From a checkpoint of a small mixture-of-experts model trained on Wikipedia: width 256.
Below are experts of layer 2 (counted from 0) of a mixture-of-experts language model. Rows are named router (the router's row for the expert), gate (a neuron's input weights, with its number), up (a neuron's input weights, with its number), down (a neuron's output weights, with its number) and show model dimensions 0-255. Each number is 128 + 24 x the weight over its row's rms, rounded and kept within 0 to 255.
Before each expert's rows: "comes after" lists some tokens at least twice as common just before its tokens as in all text. This comes from a sample of Wikipedia text that the model never trained on. Tokens count by the router's weight.

# expert 13
comes after: " ", "20", "19", "–", ".", "18"
router [ 84 167 154 137 136 139 102 178 147 111 119  89 196 142 172  92 119 207 142 175  94  67 184  76 123 136 134 149 135  97  93  89 161 166 125 125 118 128  86 157 182 141 130 102 144 137 197 110 148  95 142 123 122 142 125 110 153 117 128 167  92 188 117 104 131 123 126 148 157 150 124 116 102 154 125 159 103 106 139 146  89 121 102 118  90 113 141 129 144 141 134 128 132 144 139 124 110 121 136 129 100 165 129 119 120 100  99 149 141 108 126 155 134 103 140 144 153 127 131 133 153 100 154 140  99 110 125  96 150 127 142 104 137 108 123 127 143 139 105 164 115 120 152 114 120 103 113 151 126 127 131 121 158  99 108 115 133 119 132 134 136 171 122 104 127 118 137  99 134 138 112 107 145 194 151 125  93 131 150 149 147 118  86 165 125 105 112 123 187 131 136 127 125 178 120 134 135 158 138  92 118 107 125 105 127 108  95 126 143 114 149 150 132 115 100 122 142 179 126 140 131 110 149  68 106 123 141 146 145  93 108  98 120 138 147 127 131 109 165 100 128 135 151 107 103 120 117 164 126 106 112 119 128 107 144 156]
gate9 [140 160 108 120 141 118 139 128 149 129 112 160 126 137 171 125 125  88  76  97 116 134  98 138 136 127 143 125 148  91 158 154 124 149 132 143 109  79 102 138 160 116 156 105 181 182 128 138 100 114 135  86 103  85 150 121 121 159 142 155 118 144 140 136 126 127 155 131 131 146 133 101 133 117  98 159 141  90 100 116 159 138  91 155 110 145 130  98 139 138 107 132  99 118 115 152 130 166 119 120 149 161 147 157 176 104  96 169 132 124 137 167 131  89 106 186 116  87 167 110 155 122 130 123 133 108 138 120 154  79 106 127 136 164 119 166  88 115 117 157 135 104 136 124 134 174 129 108 128 149 155 121 150  88 124 140 121 137 128 172 155 161 157 132 165 166 122 131 102 144 113  76 121 156  51 124 149 165 135 139 111  90  98 159 127 161  94 148 118 122 113 155 135 127 121 155  69 103 143 146 119 134  85 165 110 123 114 148 157 152 130 107 115 149 150 137 129 124 140 125 145 149 137 136 158 116 124 126 146 137 146 109 177 166 132 125 112 132 128 118 157 155 148 147 107 150 133 100 103 166 138 114 167 133 147 188]
up9 [154 140 155  94 146 141  88 136 133 144 129  95 140 138 135 118 135 116 138 115 175 126 130 137 111 166 112 120 159 100 124  86 120  97 122 118  91 184 131 139 167 147 122 158  82 133  98 104 131 149 103  93 176 151 124 118 104 147  94  82 126 149 130 158 109 156 143 149 138 100  73 147 165 131 136 134 129 154  83 144 139  93 141 129 146 166 128 117 160 107 181 109 104 110 123 125 102  87 135 134 122 117 130  99 108 132 161 128 161 106 127 111 105 132 140 120 138 147 115 133 133 126  93  97 164 103  97  82 108 176 183 117 115 107 116 142 137 135 144 117 104  92 102 122 105 140 145 131 149 118 118 125 136 191 124 117 106 114 109 182 147 105 154 119 178 122 155 138 155 153 136 159 148  79 119 140 154  93  92 114 135 152 163 135 138 126 151  88 159 113 153 108 104 150 100 114 149 153 151 117 122 160 120  90 115 114 129 104 137 133 124 147 161  88 142 113 186 150 135 117 122 107 106 110 111 137 127 151 141 137 132 138 138  61 108 134 113 128 132 136 125 139 152  89 114 156 101 198 134 130 170  99 129 113 141 118]
down9 [149 136 132 101  78 134 145 134 154 147 117 163 121  81 160 127 117 104 139 139 129 102 153 115 127 139  83 149 151 147 109 145 119 175 154 111 128 179 136 124 144 133 119 124 124 110 161 142 163 136 116  96 109 116 141 176 116 156 175 113 130  68 103 102 166 163 125  90 155 114 194 103 119 139 134  99 128  98 122 119 105 101 124 137  93 136 114 132 151 152 113 117 158 149 138 149  76 123 140 164 123 160 107 142 143 131  84 151  91 118 135 110 164  94 139 131 174 139 137  95 114 108 137 155  95 107 126  71 130 157 116 100 154 153 133 129  90 130 139  93 126 116 122 132  96 100 124 154 145 157 138 126 129 112 107 117 143 121  92 104 156 145 111 114 118 139 125  85 135 122 141 123 159 180 135  73 133 125  96 131 144 107  99 116 125  80 135 156 139 131 124  97 142 135 108 153 108 142 103 129  76 113 130 135 122 130 138 135 116 144 153 128 112 139 120 131 114 134 133 154 120 135 112 187 126 113 116 106 112 102 162 117 127 151 155  68 166 160 121 181 154 127 146 100 140  80 149 159 158 136 106 125 169 115 136 191]

# expert 1
comes after: " ", "–", " of", " |\n", "1", "20"
router [138 128 132 166 141 167 162 101 133 136 111 112 140 128 133  98 151 155 150 151  89  79 170 144 133 136 154 101  91 129 110 138 131 138 144 106  97 131 110 160 175 120 139 128 138  89 156 111 155 107 164 115 102 141 106 103 158 153 123 150  99 143 124 119 145 143 106 144 141 129 160  96 130 145 134 136 101  95 111 125 114 112  94 156 111 166 147 147 162 171 142 106 146 116 152 109  93  98 163 151 127 164 122 133 116 115 102 137 157  80  90 155 159 114 149 128 146 131 165 110 133 120 154 159 107  94 158 120 140  96 118  95 139 134 109 119 144 162  96 130 164 116 146 106 128 142 106 126 156 133 139 145 128 127 108 107 120 117 154 151 167 154 135  89 123 103 160 116 154 159 114  96 174 174 141  87 112 150 150 171 163  86  97 152 148  91 122  96 132 157 135  92  84 152 128 153 110 159 102 102  99  91 115 125 127  92 111  81  96 148 133 103 133 123 109 160 151 152 151 163 129 117 162 123 116 100 148 137 148 118 123  90 123 132 149 137  99  81 150 170 121 105 164  95 147 138 116 101 136 104 136 107 169  88 146 153]
gate9 [135 110 148 130 119 126 127 116 136 130 120 156 153 168 144 147 151 135 123 135 131 128 109 149 110 126 128 185 115 141 175 187 129 134 144 157 149 116 103 143 148 115  83 141 119 116 135 166 139 107 101 131 145  83 123 139 138 128  87 126  99 116 140 115 152 129  95 166 124 123 159  73  90 151 199 136 174 111 111 144  97  76 154 143 181 137 131 119 140 106 145 124 128 108 134 148 143 105 155 158 116 108 126 118 101 161 151 105 131 125 130 101 113 123 134 151 110 158 123  69 132 152 118 142 109 160 140 163 127  88  88 120 103 144 134 103 143 134 104 107 143 160 134 175 134 136  79  95 136  99 139 140  95 110 114  97 142 109 136  58 139 161 136 143 126 145 116 136 155 145 158 152 168 136 128 117 133 162 118 124 113 118 118 120 158 140 102 101 131 145 133 126 147 158 134 176 151 131 112 132 115 125 100 159 101 173 132 154 121 193 132 133 152 127 103 139 104 160 134  89  84 136 105  80 123 123 171 138 159 126 104 137 138  96 132 132 124  76 108 132 141 144 152  85 148  90 131 134 136 128 125 120 127  75  88  93]
up9 [121  95 126 123 110 132 149 110 150 131 131  91 131 121 114 112 120 127 130 150 115 144 110 106 131 109 150 115  87 143 111 147 138 134 125 120 161 152 112 157 116 130 134 133 167 138  88 122 119 174 122 112 145 183 129 109  96  87 181 117 156  70  92 107 169 144 116 144 105 135 101 140 166 102  74 150 113 129 194 110 160 138 171 152 124 145 118 143 156  85 102 138 165 159 126 145 114 165 116  88 112 139 110 128 148 142 113 135 143 128 153 139 184 157 134  85 161 158 148 110  62 111 167 117 171 100 150 137 133 107 134 104 122 122 122 131 118 144 105 169 126 151 134 167  99 117 159 150 111 120 138 150 130 137 140 105  80 118 140 137 108 144 145 105 140 142 136 134 151 169 141 167 125 127  93 163 135 121 154 142 106 124 122 101 125 124 168 121 133 113 101 125 171 129  97  86 170 192 124 129 121 159 124 157 110 112 101 157 131 129 137 174 151  96 141 110  93 138 137 148 110 129 127 117 122 130 114 149  84 148  91 117 133  94 116 165 104 155 139 117 167  94 155 117  95 116 108 104 117 136 136 108  91 128 140 163]
down9 [104 122 160 171 138 145 115 100 151 147 121 129 143 116 131 148 175 133 115 130  83  97 160 176 133 144 114 141 103 155 190 159 111 138 117  75 122 142  92 131 163 149 118  98 133 119 101 126 141 160  92 151 138 129 126 166 111  86 128  93 159 135 142  92 146  96 127 134 128 159 166 101 103 129 130 122 112 106 115 122 168 161 146 139 114 115 164 133 157 121 127  83 132 118 132 103 113 144 123 132 130 125 112  93  85 127 153 151 105 121  91 118 141 127 124 141 106  97 106 109 135 117 135 124  77 147 130 105 124  97 155 145 110 129 108 111  81 130 124 149 147  77 107 108 153  97 173 148 128 164 113 155 149 167 130 105 105 139 101 159 130 114 128 158 137 141 150 140 130 139 135 142 167 142 134 126 133 153 159 158 122 146 152 143 126 104 121 112 158 137 130 158 156 134  91  80 131 159 143 165  67 116 121 142 114 132 131 159 151 121 135 100 130  99 132 134 142 128 134 135 120 110 137 104  94 157 184 166 157  75 151 180 116 177 142 144 101 101 137 140  72 108 135 139 122 149 126  98 152 133 147 175 151 115 137 194]

# expert 12
comes after: ".", " of", ",", " in", " the", " and"
router [132 157 176 130 136 145 164 113  82  82 123 119 106 134 165 122  94 169 101  66 101 136 142 159 141 131  87  74  98 123 116 155 113 150 119 100 108 136 138 173 187 145 154 132 128 141 119 130 134 107 142  76 119 167  84 129 163 158 123 140 113 139 107 115 135 124 123 133 112  67 124 109 159 133 132 152 113 110 191 143 108 108 142 137  99 135 121 116 132 173 125 128 148  98 114 112  95  98 148 137 121 126 128 134 112 122  98 135 128 124  93 123 159 130 199 110 141 156 128 136 138 110 148 149 119 113 107 118 136 122 142 119 128  99 111  98 174 139 119 159 125  96 164 105 113 163 135 147 143 166 143 115 101  83 105 124 154 117 142 151 121 161 134 123 129 123 139 129 109 129 123  98 145 113 154 119  96 146 139 131 131 115 126 157 158 119 130 119 119 137 106 101 119 150 110 149 101 141  83 130 125 114  85 154 165  91 115 107 116 136 143  83 167 166 122 140 115 119 170 173 140 102 171 155 118  67 153 130 181 141 128 118 104 170 120 131 143 111 124 156  95 123 167 123 169 142 132 101 147  94 121 155 152 122 158 137]
gate6 [141 113 108 142  78 171 170 134 110 127 126 170 105 141  83 102 149 112  75 131 130 127  64 151 154 119 153 137 114  96 149 147 132 124 124 105 103 114 142 139 127 133 137 146 138 137 167 131 129 117 112  86 139 143 133 133 107 131 105 144 139 136 119 157 143 116 150 163 116 148 101 111  98 126 143 155 113  99 161 145 137 140 110 132  82 140 110  80 158 152 142 105  86  90 130 124 119 134 125  98 108 151 103 114 116  90 107 117 155 102 148 135 124 124 146 124 147 147 153 142 178 144  93 153  86 132 142 118 134 180 140 153 142 126 101 104  96 105 160 152 130 120 112 159 103 153 121 121 173 160 132 125 138 107 119 160 118 104 116 154 122 158 101 100 137 127 136 109 133 107 138 102 142 108 165 135 177 149 147 109 120 171 130 159 114 100 169 179 111 140 121 129 137 178 143  45 110 122  91 144 146 111 117  87 141 154 130  99  80 148 113 158 142 134 121 103 191 135 113 150 115 108 104 148 112 134 121 107 153 134 153 138 126 165 139 150 146  74 128 132 138  86 119 125  65 116 169  85 117 120 141 124 141 105 126 129]
up6 [123  72 108 194  93 134 157  97  82 160 149 174 146 101 128 107 152  99  79 108 152 165 124 125 111 111 134 135 125  85 178 156 151 134 109 167 153  88 109 118 111 119 110 152  98 153 118 125 127 166 127  82  79 122 157 151 129 133 146  85 148 133 140 113 102 114 123 144 120 123 100 138 143 142 160 120 125 104 124 171 115  78 149 124 108 102 105 105 127 156 124 109 135 141 143 142 117 167 136 114 104 148  83 131 132 122 100 146 156 128 127 133 131 169 146 117 116 145 151 106 152 120 146 118 159 161 125 170 148 142 139 136 115 152 106 105 123 121 141  84  99  95 123 127  99 152 117 157 123 157 174 147 158 140 129 107 125 152  72 100 109 204 109 183 150 114  79 122 165 170 128  93 126 106 113 109 135 112 145 106 102 149 113 146 146 144 146 125 130 143 138 140 156 149 116 126 123 131 164 154 139 181  83 152 141 116  93 106 119 112 160 150 107 139 130 152 145 145 104 168 126 136 131  85 108  88 113 104 154 135 159 144 135 153 116 125 145 149 109 103  95 131 137  98 121 127 137 137 131 128 140 156 113 112 142 110]
down6 [133 162 153 115 147 113  99 156 117 111  91 159 109 140  84  90 132 154  88 108 123  95  78 110  99 134 143  63 147 141 126 143  84 103 132 140 149  63 153  96 133  94 102 105  95 133 162 138 119 113 133  90 155 125 135 118 134 142 101 118 168 149 150 118 140  98 109 104 100 151 119 160 116 100 169 115 141  91 111 119 164  96 153 109 112 163 135  92 169 121 130 135 157  98 117 145 120 145 133 114 162 131 151 128 119 115 118 114 158 119 121 125 158 105  86 114  90  87 112 158 115 118 117 189 104 168 155 106 112 159 139 125 166 109 155 142 108 121 103 177 130 101 113 138 137 110 137 143 162 150 131 116 123 132 109 113 120 145 137 167  82 106 124  92 100 118 147 152 127 104 151 136 149 148 125 158 118 129 104 120 129 166 148 115 108 116 166 160  84 128 145 170 107  97 120  94 135 128 118 135 145 101  69  94 127 160 115 138 140 185 135 128 143 175 157 113 117  87 101 107 146 127 106 121 136 136 116 126 126 108 161 164 152 146 139 105 132 130 129 130 168  94 130 150  90 165 114 152 135 137 117 151 103 110 133 128]